Weights of a small mixture-of-experts language model, trained from scratch on English Wikipedia: 240M tokens.
Below are experts of layer 3 (counted from 0) of a mixture-of-experts language model. Rows are named up (a neuron's input weights, with its number) and show model dimensions 0-159. Each number is 500 + 25 x the weight over its row's rms, rounded and kept within 0 to 999. Numbers have three digits each.
Before each expert's rows: "gets" lists some tokens that make up at least twice as much of what it gets as of all text. This comes from a sample of Wikipedia text that the model never trained on. Tokens count by the router's weight.

# expert 3
gets: " a", " p", " f", " was", " s", " c"
up0:436494513499514511497498537469485507503531522481482546490491542471492508538521508447495507507484437514532504525460478491481514493493497496498497520533432480512498479513509487505543478481478481492504489523491490484434498507496452496488444486481496466486554480477523532510500446475515478509506496472527512497515484510491486459490459486442518526462494560524534505524493484536500502498489468530522518515506476485470473511482522472455484469530485518475465496492531509476479483537480511
up1:503492473506526538498514507476495529481540521460499512521535507488531509459537497464492506493529510464496515493530485544514471508522471460493506518516520517489512518551510518486514516521501497454505504494489489507494496550478441518537478502517478540510523496465508446459486497481517499503547487490509517473515483485489455517495471455500528496543491477498505503496472480502520489475508490516531504554519525480534548469576496481488522474474523559543460509470473550483473515503527503
up2:491489461482506513527516484459476490517543521470522466510512529506522519439449506482500534483488566479492503431477488462455489520456523509516545491520496529479480551501497498530520505531480535474491482530468503496522514565475512466484482503474508494496473514477543516527499506494474513483473522465531510527473519468510550458527490523523495495477518530458481516494521509496517522530511527524491490513455512501514499495533517525533535490470485520493491526532494508529501496501537476
up3:508484491523473501462523571484474488448455483470476482506533495498496500504527503538505504524466472481489531500469496496492527515493542494550524497448499506473520554512478512481467508509466484525510468442524508541482514472544426470488493494480443475476503488480500503507486495502530533475542488486506518517543516441530520494516464465506514473512523494471543471506510533507531479465484512541486467495518497504483516501489521544501514511508474512512510482509471492493472475505492477
up4:477508498455513509528517469515470500492484453469493494497515505477499504544535474540474509458530470492486501487479530541479462514520475455515479509494483526531553509509477518490465483492478548496455495499474480533467504506481485511577465496525490510515511527481479508506526496533542492487511497483514495464498536523498490495499498501514524511520544514513442487515511553495513524515470492486487486502496545535516484477522505536559477523432491526500499501491465489513486505533432502
up5:502531456526510478452519514535470505496459494482481499458543480490504477507481499440544506517517498487515500513489475514486476512533480512441528480515482518534491479495482471489486458501490487520471480496476538486500478501485493541502483523520517493497560511503474474507494531518500489495499561486502530496496531456508488449462500497504522517560507499497548471485506503540524455505507507524483547527492504486511508477519511455498585527513504495497519514471539484545519506525473535
up6:522496500476525525491578483519487560497506478520482495494519520522466534469522476514499534493486535526476482482455502501491494516483517507517517492498535499497501505462533516519496526496493489537505519532472506477500488454564488527491459515520482459455511538504539483482510547539526488511501548462533494508504501538513538465499443485530484510516512545524510503460483514493542503551487531481514509503516511461467529465456518455529508504462484496480492522518514504477504510502517477
up7:490491506541508490475512536504502500492507543493531492466540492503468503477498468507468474466503502466511517510508511512507474496520581487470526487494523500515508474499463512512531515460485509506537503554452473539450489478544458477490497466507496493468503518487481554529523483485493481507523497537476493496512443465470490480491460508497474439516457494538501510496486518482513491536505511523505492522514555494476466480539504526480517506528515503490475525482428545465487499515496501
up8:514522503472543492491522503457506500481519507463527529478467476526481500478531520466457507504503470418470492523477489501455520496519524477499518525528473489539486544467546514505460511471483497473513492497518533496451486468504467533499499514512483490485469462509488544525484530460451488515512519498464507498508501555466480448488530501518497525528488493526470511467458533482481496493464517491507541508507502499531529464528484482533538516508500479524490476499480485501481468462477465
up9:493513500482491526530521515494482520473468505460514485548481510484464507493472509451514484474526503513504516501501478535459440476540492479499534511528551508497508537436485495521491523464478544475531497533469510522516500521503497512527516513503518486481520508465462489536481520510454545504461500505525488478507473466512557504496524517455538486498514518490536453506470488517526506492519470493482488490509541456518513494476489465493464486454516542562491473527519522540481513489494490
up10:450567521493533465506501492499479500506532570484519496512490519519523533499496514503492455478504528489516472496488511482504511478500511540558479497488497537544533512523524529462523492476485511497488499490490468495456495505502504530497507489479488495504495487495511439546515519488516485523478498514538514509543521484535509475483509456455493506530532511525505463502502512554458489507528523518512503520484501488506498485490492501531475485470502509511567502513425444487481444552511500
up11:469513482476505516491479464489504534460474491491510512433489515519504474469529503491515479496451495513495495488511467489520511512498497473532524483535520461525469521476528500459485455485473478467544509508499466523486510483510447500488516526470488491453516534498483526475508479523486521534452509506476525500447492514546511533504527519502510503512534462493504523527533466510553484512561510521542467500505528512499466494492462483497453486508562447494509500495504521506491495527459465
up12:492492515489509480489571444479472552556484485481520552549521437501492518480507471497485480474530513488512532510477473503527533510477504511497517493517478525471470464502488486492549511473538482495488516519507507474479479520487520529479462499493491462543497480489525498538526489492519509496527485468529524490475452502501532489576470538518542483489507501450478510495487483482469501505509483502477515477484518509469519494495482518524514485487497492497493522458524548486467543527547499
up13:501502491517485476502511501486532533492473500472488494520514541527522496478507470500437538501467476510470488482539522461522478494514473469525509534461493550524545501485527514521473524482528525495495466479519482500498483483525495482489521483474493512533537493458462495522469495506478464493505505491520490497467493513474471487496441482519517506515526491467459427507444444503475481484529530479493531495535517487528479506494457524540508477490536543500546501505522493478551516507501540
up14:507506487493507471466526511446505482466564550521518520481475447505523524504516508523494497490472500457505512518502478450513484500509511503514465468488518476507483489522531457445504504540482484507465490525475461486496509474472477490492503515505531509475529494541489523480452494487510549535474470502510522485489512487524492524528473464507465505504507528536543487493492491513493500516490522481449485514518523421531525499516449482517529485493534522503530458489503528539538545525513487
up15:460480481531512542539459524424445478514513535456502526474542458526492428523473491505477463460517490495535502472505526491502488497501462448530508513499488509481510473459485509534487452523511489529516466542503498504547518483510532500491474469503508513486481509521442478484477479500538514533504513508522507511526500506507493531507502529537511519514486500521498477472502492486517483463485495549500475498505494511520521494524546518543476478505476479510506470512528495515514478525484452
up16:503483446455510467464506514432510488501509517467497493469498505437517541460538487501507463508510505517537502503494494487493514477523514527516524496482519491510482490500473500530496470437511550450449523458510528512477502504454447538448504482540509489480517511473523512521493481463493506491471492517542474462519458486510487500500492522481527496550505538479517486488516501460489494507542485487469494525502469483502475506499509481511468491501490465519502534493519488468472469468545527
up17:501503536517503486509505530495479491531541531505498479498500535444501485465441512491501463493460460455446480484539476512494483526525456525456500484461495521514534508539484504471504504534536532493532469519505545517502508542539478512502504448461485483455494473475529542461471533528513502505494505473500512495518554511545499489499475510519518496457542492492485499457470492527525469455485475511499504531491523493501478493493497482537509505507542489456485496508511503499504490525542507
up18:472498513525550531488523495467538507483471502542522520482476489487482468479506507492504519515492516509469473493514442543509491428472531479540515470505537518474498492506484495469495461523457496499490486523495496499447477506514517488513496500420554498472506461509506467515489515507497468490549485508438550539548515482520487487484513537488463488531528501510469481533503523503507475505518509481500496512459469497498518531502483488457454526474518523507500471488518479488463505518523505
up19:496484511493471503462515477486477454484484541508467488505515465511468539474467436466529493468474440495498503502467501501486531518546501497516500553498490494516478528479500485461592513502493488487520485524527497525522541504490484490508475513492508494538466448509495498512535534487465517544514482503493542503497455466514530497473518497513506536475492528462474487494516496506453472485498533522533549494539528508480495513509457487506535489509506531530485514529461474493506505504475511
up20:447524502522507503531499504468504487502492484465489481526559486493558471536521470486505507512535521527527496494509515480511515455488517480479485539473487450448465533515524483507457498529519494523488492523515505516529466505458490547508460512469519478491519491494455550478497541449499528469501459533493489478470513534495486473481475485526494502536536534454492489504524498503483504504513478517482474502546519491502488504496468507454527516488556494528508542487530494489507494497440507
up21:532456544450489491496481518475497524486454538505445485480488536538460484470502509471480489522464496501508530465486498549507517491481485490511468494527498528469494493520501483501528490504501530475472468485459514513537504497514515491490468491495518500526489476472483487541472513498508502532452492463484510461472493529531487529501490445506503490516481518482483518477515517504528515531484494469521530528470454497519523502511480557479524477481496503529501533558428487446537539501493476
up22:486514540502499538496533511515501529484478473503499506528504487452483488499538507487491492517466492474490528506457601502571477508494459490506510500483493494478535519489509492459505494504475504461495529519493495493516514493517500522476468460459479462538497474543495501465467477552479491477497490497522485496523477476462517492482562529466480507505509524493539533509503503533534526501509523473466505533501514516527481490522475488485539444523527476449483491511483509494521476498485449
up23:464518537480505471491464534491464492462478516521445460564505539484474499489496499547529495488497487494547475472487485487510515499457513499470493476505486456464491494520494462531470455478511499473510468523492522480502503501554501493489518462496513470499482490495497466510508504456465510492484559471498461474509507492513474473509482476491480513580517493507468506516480524477517470513478542490512538510478479501499507511465476538500517494494528543542513510492488501482541508481462560
up24:473465526505516521497502513511518469523462465500495502534479479472525528494516515539513491463458507453525522525503537470445542503488454530547503464463518502484474522508527469463517464525490503493503538537476496471493478509478498499514432491516536493480515527505534472491464517512502494559493486500516542531477507523477499475500534524523495481526526484483535518508506491471534472488496462477490514522494478569477500510480498534529498516496498494484506497539470487481480553542474493
up25:519518514492490499456503476546480501537466508502537558466510527508527515521494506476479493497497486533492514500547530525478534497525486540518477503503499494478491460518490516511473529481508491523546464484513475526482527530505496497489475453491497487470493486452506470469440498494512510489506494480476522523500425500500525519489495496479492518501468486458511466511520552497512472551521489515481484498492525481523514514484482475579508535510510508501521489451555521486477529534466445
up26:487507506494505476500508504455470477472444514545501494466457488558501507547527513499510447478456493462456461559511451475484508484511451495466472516475484486497483529499500492483504516484494493490539478547521469494505478521524496484501496480511507469490498503473569517478466508515521487481487451490452485534494513475521525494486467489520478489473484500474490516525487489491495496471471490510479523519474450489541520520532512475502547520470536523501482511543523512513535503505483457
up27:504525520502537468448526503517494512513484512477467503507493525480485502526511462519473504495505495507476501487499470451485467468505479502541500491489498458502496516463521486500522521529501531551488507532533476462517518475482488466506480482458515505455499459523495480490438493482509486540516458479526471586513504497501510462492491485509535533486476491456532522524530543527506532462505497527488461496477518514561535466478516493480487500502523508481495541546518480539501510493521537

# expert 1
gets: "-", " |", "\n", " |\n", "|", "0"
up0:464493492483511508494477518520482499529482553495540491477533504481457515492525494527475517534445491433563519506504521476514506436463498484549504467506466522498498488532487501456509502518507503504490510534496520518487521499462495481473485504483505420502513502483509527484459492490485492538500437489503507458484515504505509487477560511503561525477509494491490539491484493510498480483509507515482463509488481524497498492506513513475498492525529501503474530479479544519498569492471551
up1:480485486527502472511541482485493482514548509523482460503481476485520501516508477499473535480490511524519526496458502489513484499469509487469527528470520517512484523478522520480520545497472468485494484506464500541488496488490493486504504462515499478494517473489478535473554494503481449481523498491476527471521519472521526512507509485512478566497514443505505543511457520568513452475477458505513516492516516499534497454498445533528479483502526557544468503496509546466489542472507466
up2:453494497491528480500532481519496514519515539518456475469504506515498537502527428514511472441492493506494516509493457474509495482452487514497499509490479492415545499488524498516501517517497449519505512523439502495514499460489509500516511546553485503490520482449513464480501516495449523493493513537501445487506518499461522492502499467515502502480469507537475519507549499499529500515506490480440538499493526504521489514542484465532484512519503513473451502482524467466477488490502498
up3:487532524484494533439525487483512517518516475516498526476527487522517509555433488491486491509518504522466497505503499531500508468495520467452476486509500511475537541524479491509514512469494491515476541507534492492500504525505489521499464557483557483483537496506511501518529488489444504513479512503534482470497495511471534531490496454450492471529522484451491497519501499516518507531533557542486446506531485508528437476501489529445508474500492491495455529482517495526508485511474519
up4:514556493506471484494519513488450505483495522528478556498537509523508510523503518514450516482489501501527507511501488511493531473512445507496488491496513487489529505507538513500468481521533544516533522516525432514512479491460501547444511466505499512484473510466521533487493523501492574477496475523497515493501506514502521441515487512489525529504494478539501509514515481502543542500517535451497456455519508547467539501475471513528481487480520471538489540523539474529512491488505489
up5:485512465480526478523534514519499481509440533479529524501500462464474491492473497517520524524521490491520575459489513517517507487498506496478494545514511489484452502487508484481464535511460525465467529502503500493481495482480508476506531464489466561509478520533510510470519504473484494493524530465501503513465452507471473504538530509493500534478518474504473443518484481516548481543510488514517544506513533530469478474469512526482474514485517526514525486473522516481500517546496433
up6:513543489499498476516513511510491498466527447527541527525475476533499468455500469500475470544496491539521486490492542473506546507506477496489499520476507518467482489481486488523508470491521463495446518522520520530474493448506505582528458487502525475461508515485508506492519506511486537441489476516493463535496507503464465515474528557490475474505471465470482510485511516519521487472506508533501556489519477500505505499489472530544537479516514500514490468513471455519522523512478504
up7:474469499506511488487507492489509575495535463486471504563491521466506472493490454496480493506533492467493527482516457471529502509485477497494464472501506472526543502503505512474478520511445502544501525503565492479473532502536483481485468462513539464515521475496505535492462501520518501467500466478500543502489526527476459511482508481497494526484451495483505491520511512540493503513512543490488558552495518459552496498486496485488493482536483452504506480510472495534486494517505553
up8:492534488506562502527454514523477523482521497465504480529495497522482503464496513576485470455491518479463488465487488576516483499498558533488508504473493500518484514517490468492513540482463483526510536524503511525515498465490495508485531503467518433519508474519526482478532554466500495508519506536491498456520528486518521487490495518478478564518494451484500496521501507478516488536489494544490491525513500524476483536496483471546511456506510464513491507536501506492507493543522493
up9:496494506478513518539504542498479479475478506476520521482518492512524458513511554524468514505519483498524575492488479492525482504481488498532481524531507524478489513498465501523501513540519496483496551519466466524479471459527512507510519466528534477480501532488473564455490517523492500487470498507492508521507508493490532521522471496481476469488449543508512484549545521512541461461500468535540514529505472477533465492460495449468481521508556503478516524481508467522520498519504497
up10:475493490484485502478514465464486535502465513445534514492519497489499482497549515502483445522417486493499519551512507549474540496521497464506501517473491510489521508543498507497527498516463529504510483500527450494452474505539542514537508483480504503485520484512521466503486530521510495464521498512501502449503515490561555487521493556477508522464469539510526472513476513501526530486493550510506526499498488442492466507500487523524539491512498521516490465492465506495512509494494463
up11:498463503468480486537507463479551467513535513500518564504509508511497476456476477466564499489509473479526507497471490494544502483481515498564560512494504463498480506491494501473518506515541500524468461502517479504482462519524473478507463516558519445516509470520506513489503492484487510538524496509533526476459511495479467495529475490477564523509486507486476484482511510470479496506481486496473512498536516507467461505496477500516466477491487461508528512500491480498496448518451447
up12:493501489445505493501541469495503496503488498477504510510481495474487443479516500506511487473497519511451525470481497529518529488536479476523459477431539498465478513520477463527523535539482532490474506504481509539539520517495514558453510501470514455509492507474507508501508514538507518508485548496525509495526471502517528498474476536486554487469471499550492490483473464501500480512456490459495522472486500524507513475517490493467479523545455539491473507530491510464511532462536466
up13:478519529490528539510495479463482488506435470439484515474537441492481510499508486530491467474479459500482525496522461510508514484484482477534530478496508490477498524427500498498495486512502460521488470504519468476492514481485489497494481492515559509534526439511481515491506511543501535514484516485497531539505491485505518454488507503451475495500505458484540496527534499535491496453486501526504459517477489487519487479484498527521566520477495532491516493491483442482493532523472534
up14:501498459509516486474502481531494489436492506462485493505492423533478492468484507564490516477498490551477501472499513502519451508483537515503496484539478454481471495568448529496491554494504499484511484535483522469497517468537517495490470494510517515485505557495511495541503495513462497490464525469480507478462485460507474502476458499476503532488477514505487519496469464501471471476501507524476478492496482483503535525479499546503515501532515512511451533526511474499500547530493507
up15:494504540463471506512550525500504544468445472517491483530518514489477484523546532487433514519509489486489529471480511479504490462479498496519536507486518498480520446469488494482477474474528484470529507505487497474486490474536487502487501563508482495484503495490527480492528473489509510468525550480490474519486512459495480492483446472480490537488489532522511495525471451495512508505469569530484515487468439521490473521498530508511478495534535505543479474486457494500509477514466475
up16:488494469508519496478482494503513558517470494516538509482533495474497534493517505533497539476506511503490509440480501462495488490473504450508495491518513516483494570547514481486506480499498506508495488495524476600510520570513446457509494472507498488527510493495499498469520482468482515503502537516492527530495542504475528455476483497517510524518473502516545491504483485497487477486532499496487531512545516505543530503493525501520553550518516488508451507467468490478467512506457517
up17:543501534534537492533491494466500490482470495480459534481496495503499490499534508520474487503463482524471503508447493495478522450465536531504525485500503499479508503475503489539485519489481500522447531518496500463480542491506488511445541429484508470497487459510462478542495475470507499519483499509496517538492518478483505469548474498525500498443476473494531507478493541480468483515494554503512483482546502517520514510485529485461520486501537482493505477495526462485438507555497509
up18:506471509500535496511527487515486464495443526462510542462490496494504525460542495496480526502523531490534512463498521496494512489497522502500505505503506475503528503451473497492474505494498505522508535527479519480502497491538475522516480508505518543510523515543569473537478467540537509514441485509463506492483499491477502482520547486568463516541439489478498457526483498477529494498492495530477486509507534521468513471444480500480488514514509524509457523480516537529454468465504508
up19:503504469508521515459483560520512528498511514519491471527515459481473469459483498549515523466562497492495522524474481509471517504481452546519504492462511542539471512486501513478467475462481522521552512469489498477474469485548479496507506487510511478466502481480503532496482455477509521483474548518507483480431481498491491521515498466529500492512506511502531493481519530471491442433462516509506521503502478485519515468508516529483509526471483527503460507516481521540529495503507468
up20:536523500502501504495529489434489481495497534492506528514551504491514498511514473501495451469556505498458488519476527496495473510472527532491478484511479496434535526490443480515511496490449530501472482493466508490496488491532456503486503530531501491506481516500491546459504507483463503528474479553526480464542544516490504503494529501496540491496507488510493473431463508494539481512524538498527511514486506551518517501490497510495531474560541525511523479462488520498532500512535512
up21:472531483509528545501502529516475545495483518492477508504476459484489510489499501437487511468477539509491481509489427525505494449522482518515509492503501518477516519520490478458480503477501470508491513538465502527479471540500510522456454489532539503482473500521431499471544492516473486522527532493502504481493508514466504498470533471506495481509452518492506482522543530554536511522520502490510517468512545519511456496448485513461500551499507508506491470480488447488525518498468485
up22:491483487496509501451546511489469514510510501497495507510514470490478523451535481523530511497499507532483488514525490491455482485486474516512485452440515458515537499448440495562478492482509536492522493475511472491493482518541467498481499524489503492519496476500507540493487510467499486519442471537514513525512480511512503525524534506443526547477511500492503494495495509550490506501529533545494518502493477494454461534498535508477496505501506443501484435530532527491455490524536501
up23:499483504472494503520573488522494513459516487518496497496475490512494509523534493479515489516535480523490486494468577485497484488499491481500502496520509467512519504476490532505522538499481529591487493507513459493497477547495470469485534508503525479526462497535501542453505506528506521494527472461504470465486487519531522507486500497505502532509503510485480494452482550499554456492485494507517502518467455510478507473502477490493542520491473445482464502540509431534464497513511494
up24:519502510447518472486480506515535499499498564490487469533442495473536476481490504516485491505505503474493507524505503519460521456468505577513470557479496518483495485516470494489506527532488550458488480496510510518524484537515491535487503488513521484486485519481533494503522482483512515490508492485487518501462508499527473516456552509476476478549510543454485485525516539502503469534494500511523508511534475578489495490470499481537482505465502516476508527540523507538475556522495501
up25:474516497515515512514521470472505496467499540505490493505567501471484455491549473488465502487479510470454471524496514486509479507481497542485491513461567536458489516505482513470468499505488523447516489534523484502489505506487515505491515553485503511483506491496478528487537502505495511507482516488485536500484478495518505493480475491464493530503471569446525460495510457508486478503509487506533450482530464482505488501505521511455537480475520549471532529561475498528475452487468517
up26:452512506503517453488481468481478523527513519478484511469525513516519446493511436512516454514499509499477451473507549450467519476509488563507522467522501490520526509497496509476523492482491486491484447509468461537519521488496534554538506482485517516462482544496490552476519474499495509475506486516491497493500485497505494503477539516519467482497487486538486467529501490525522512518514508508534499573517556485469448525512511513489442540513481501506508532488491498518495483520507490
up27:457513475503510504471515483457490477546490493478462458503484480511466514478519486491474483466512494497545524514503509528504482502488465478534501472496527541486520482458520483499470459535509486529518507496514509504476486495565513492506475509498507482481498470521480514519474481506510500514554476485527536447483526515538526500510523513470470537471484550504478544506518507517528512549450491526492507505535480568515502495487466449489473567556495505479482501518491482495498540523483495

# expert 2
gets: " in", " on", " of", " In", "1", " for"
up0:504482474454547488479456541541488524483495473490496485492505491516494494531536532509543511469506526509517513517480513537488484519478554445530556525476519480493502489507486516496482508481499486519529481476486509508497499507504454535470521495533462459493478485505518494508474502517501493498515549465538541529477479486458515499472479500477516529474475533537481498495506474508494484462474494497453498489542490522529516527554508520453502444521470495505539543472511504537505459498507451
up1:478480506482520481488524488457498530515521512462508483496506524478520480454482483497547531492487483462506483465479487518536527518478490474492527500446476489498521529525476500488518535483470481487491504467480476511472511532520516497520496568505488464475503545507533506466509485516484466470532488509521528494452457523523526483503438508505507485484473492516534483498494498496502495516532517435517506490474476469476527515539471524480441547504522513481450567532463493485509518521495489
up2:543499474477515490517550480520522506495510479462480514522509509506481539517492477530556515488538520528514513484532497448512491453497464478534521510546501492481516504558523549494495496458503475549496475470525477508542498493504477496473513547514516527533519495483480508495535528506486491496485477444513509509481515476497488522502524526450523486490536538498498487494499482481525474522475487480497524462494469525543517488462519531520523469443482477505477541486519491541481489551500539
up3:469499506498537512479549509501520507496530474472525531452519540508486457484496476506510491520478473480476448500493485526484487528512506460530518500480495534460527522485491527466478508501458499479522511440493465538502521522492486476544488487462536502435498482507531469511508494540559500457519477461454502470503455492538471500504513487484506488501457515512513492489507492513576496509464464548477552510518487490480454495511482487491496496483512493482493486491528484484481476483517486
up4:482516497490509478467527519478499505501530530527509501491502498496464486484491502493476480484504561495509487500491510512449526524507490498530467512506509502478481493513536532504505469563488500487509542569482554512497483482491481502493494483467523471494556438473536517446508496539535502477489448520486474506513506494511512489490461494476462526498505492506530473536481525525465507517475488538473523486505485485546511507497463494531486503455520559579516499476466473485498499484512459
up5:532531471463508487556517471491474472532457499457493497519495524534556487482523485485521493498462484495474493523451523443525482506461496483475498523487521492531524495473473500514500487538512496527498505496474513504473509493504505525472483529554521522455476477491477536456475484509506520517499527495507544474497476497501456507517524527515477494506495481500518471526511490512506467505566502478509493504569483499500501486523474445512558505502524539543465525535537465518492491482509526
up6:476512479462502482524522505481446496542454510479496455463476499477492537464526483496439485455497528508526500486474502492510448480502501494488515486454549456492484533541497487496512482529488492514499490508476469486496457466522517517515557529459538486450494501489469478487517524537493514520508546523508440451508488474517520536537538488464454490504518508500486512512495505490515546490491494515470465484479454479502504519495478495499510489483489482504517454511515510512497510538475468
up7:510506434493477519514509495488507547474496501452471503522498532463434515489560552555498514521490470478477468470471513523506516521492460537506494529502467483473511534451504507437511497485497490495469511479532516505505508525497501507509493504502528490535489517484468499497468509472502497524444520452510511497493551494497479464520495477498460501510477480469528527497489491491538463500519512485476506519429474475531520473462493508528506504474484508516524500506504456466546481498489495
up8:490448483530509522530525466534477522495527554486513513481539506488490525541498499494521501489490506486513546520479478528494479481492475465491516483498525532525500496490498492493494502459498503505538521491445472511551492501523531522515476537465526521508528465494514489500456489485469483506469462523492487556494459452492514506465525463485529494497490504505577481465456499494541530487509502522460496541498510517502528493527487457496568528477534467480479539492514523529503495517493489
up9:492457432518538523542536479540465515482513526481493487486508519510470543542526515492485469479498472484477517497548482492466508486515469516538537518444505503529555480480510466495507503495514507489482470513531481479484518485470514493529511465509486453490515526523547523505497541487503504484552529506470514493471484529531494533526515532510463525482510508488502469438492490505503481489519499479495536485562520499492546458489520498500488510486486492562486520506464517513488487515511535
up10:465468481465531503529516469536552525503474492477503515497482488530497519508527501509493549507512465551472517522511542496495501476512461473468484578487461490478504480515487505515541503532492540481509518504530502529509504472557446520473529484539534516511460530495511477500445495496515491492527499499506515474486499468498490446507477474536501509486514500537540494491492546529509494471468492486488459479537468472483504524480457467474486506490476519513447481481485479532522493496498502
up11:485495509458535483531525497469491503472464492479515463495477477500454490500500523491518530459491448453491550472480492504467497512466510475520480515447470467507493517510492501484501518510510488483480522538498492525492469512510509489501507456530540496476474495452465479465524463499508495505490552542530519481532508457471488462475525518532484481503481527518504520448495522421516484504531528541504529485516525551500491479481489543490501525512510530527480507470492504479524496475539527
up12:526538498524518508505515493505488489458476497534512528502482497477480471496498503509513456477507528497487471522519438522511509476534515488502478527497486477508499478509493494476516539508466481468507494510515497522469499485482499532466536512487511516484516443488517511474473476459516500492482514466481502489538509492498493473525547449469528449524583461457477502500530505527544527501520487523495494455504457466492499496529491539510566465493514485509477522513463486494439484543491460
up13:514456483495501519546541523456447499550453497492508537487488519515514461514476525516593486483478478513487554482498520520513502480510490480475541487519468522485483540475441509506472505496509502465409519540508491523505525499537514491492473483507497514484462488538504518509500497492481510527495503482494471492495490499508509514516501523443494490504493443531476479509487505509496506507495486494484520478486475519487487486498536476550528476516539501537495505481525497505479498540500445
up14:500564483535526523495497498447466496467501518486502505519546493522535523471537467503552517484486508446496533536516475502479513441465520511488528521453499500472504488522486507495503506513452478491504472530478524453482528524493522516474478516484512478546511522512460519518436511515479508521530478490512476479470522506489438540544516522479475516469507515530540498546484502509496515497481527510532516501469517489507459496499516493490463452473512486507516496506481471491500494532462515
up15:522528478449517481476520514504485501477499505465488566470500512510475514505512513468505449501493507474529490545486522494491486524504572499528479470492503470510552506490510463489491487493526489474466490469498492528486531462503471485517500551474471487452487491510503494484512545467416541489511490468486445522478502503473534429508498526520484486509514465496499488513497519488515527506448488507529524494491480465493479496504447514510469497525560472484508477505501488506500484527503481
up16:500515489470509469472533511497505543507496492527462527527550520478443470480496485475488502519466504505490521536472481448508556495504515486525449514510484545495495497457502527521449530529442509495496487513500453510495515488507495470525518512468481465521437482513503498489480512503458459507508476497526467495559470511478523520509507524512514485454486509488488468481521514470486513513505520477487454521499501549501543536487504481494492483481470515522503523468492544561491496519510466
up17:505471506496534503483488472507490537492496529494500517528490500498481483499519466506532430511476517531501528489469501532506506485479536519500511512510518484503496493449472519480502524521471441505542504486453549495500506537483532481543496467547529485464476480494518508491515484503496522522556463496501510479520494498542492495495485452486585517478521525480478548495499532458524499456510473473541492527484485486503496513480523476503485491506525514561531487496500480462460490498445485
up18:488500455545526487505479523464486496525501547502527473479493507463482512520507505495525521522530474480492495532504588517459470458495490507512519531508509487497501502513503529497493531489507546489521457528495501487449497469543519509487505516471473489486510508499517552483515546511495500451559518476482487523500503505474513482451502496523521504520561532491519502523493513502529529484529476549508506500493538459516455506500447495503471544442483484537492522497481495483499516524541491
up19:532470464478534473476536508523464481467522504493524521498505549490502510508492487516479489521466484519510509502488501496536501470545520500483509478475533487451474561540451495502525487535494527486506470562522523465532502493491491481480506500520501523491510521506500530498499505478490527533487500463506491501505434484523561494497492516502524522537525525513506522517481523525510498544499503566497485504492511427471476469524524498506483486509522547519537491581463499494500506499497479
up20:550472495532515473432537520477484509529515514522485499423515536528524498456494527521469495474464444488515549465522519533509465483488477541540516492502514495525485491532512526494498474511482509489512439512487497524474499491524482521449518515511507464486444478447526486492508500456499510493493463476520496494494497452518479483496520496496463509490496506521498478542505460526507533515492506499484482510535491515544498553511501498430505513488509496484498504498512523477507494474516471
up21:480424511514481520443536484502483548540519531520478538529465540484493526495532504519479496448493488525477537492490530514504503537493509473543549487512503463522488533542461535485538500504501520481504487496448502469510502523453464514460491481514520474530548487492529509480493450464508521477483532550489510502490459510492521495500497505500515508512497478475502490506505488477502499491535537504502533493446468524499506495490505521471504537483462488544505483540511483511512544493477485
up22:509521478518500479494477495478494481475508517498494471491485523477500484510491461509542477507462539511480535503492498513491524510474484530467500513507509491513533478481510487504526475508451492505486482515518467533493491462505527513499452439506487494539511516450499492486537559488506512520522491547513486543492492480511512476525525490534490462466485489514478557528454488518540500558518522463437462476542474488476476501509478517466509512484532488496517565491539469482485460543471485
up23:490472448524491514477529537477473547454474531481470502520456504487483517483494488505495525478501526503471479510535497504544497476469509483515490456527543490466473520510521501444555513497474490499500496462538447504503517515501454496479459496510500495541496441457503529470498492496476515471505488496492506466513478521483483509509485477459509467518493515446499488491494507529501457493517506559507474478528477485505514475531502499506476488525554496528515489493466529507482548520502438
up24:463478497532502533476458481464499506491492522520524477483538535503470543474512500472485493485522477528526501486486507511501500513478515475500513503492518486495559537500457512507449438497492443511517518516484515483491441468551491516497458461501472487506470516490515505483488512467505479447519469459472494487523503490525478471503484528501501485520516499532502470466521534483495508481492518492524483528493457529581491453458501517498533477504535517531526494550497503475505466515483473
up25:484512474465516509473483535488495470527495474478496535520539523508506536486495524454475486516508509497515469522509494541482498463475505503504519492499518466525500500492516522537522512442461525467485478507463486521513483504544503500486494476504537504511461518496491516499486462511427562511483485492550527485504489509562471508529509483484533537489542517477489448493531520518519491533482471522530479537496514470486544526517541562457516476481507492492459545510522489501491475485500497
up26:496475472535479452504532490444518506506491493466487532507502507512484513493515455488500566512460551492511493508473519462474496486512519476494494485510481510538537490511500464480512513548501471499464477533487495473523470525500502523494502511509549457484471488487487505517529465566513539493523469503498532477500516483509530466507487476502500547474463482507535475492502471498542536476461526527483506488493517488474511498479485512491493454473423502509491507567473497502459484471524502
up27:462453496502482493496554504490495518530519545527458532507535529532507505502498467524481436489505521515488487532497473497548476489492471506520505500501511474471506464539484477502506489496457474483467475476509536482524423511503459532558476516516500510491489503498516482459537515456499487542484531481491531520509481504506493491523458528519484530499496506500454501531454511529496457508517470506505486572475514491527505522487500495518507510524515484491474487490549537526545478502487501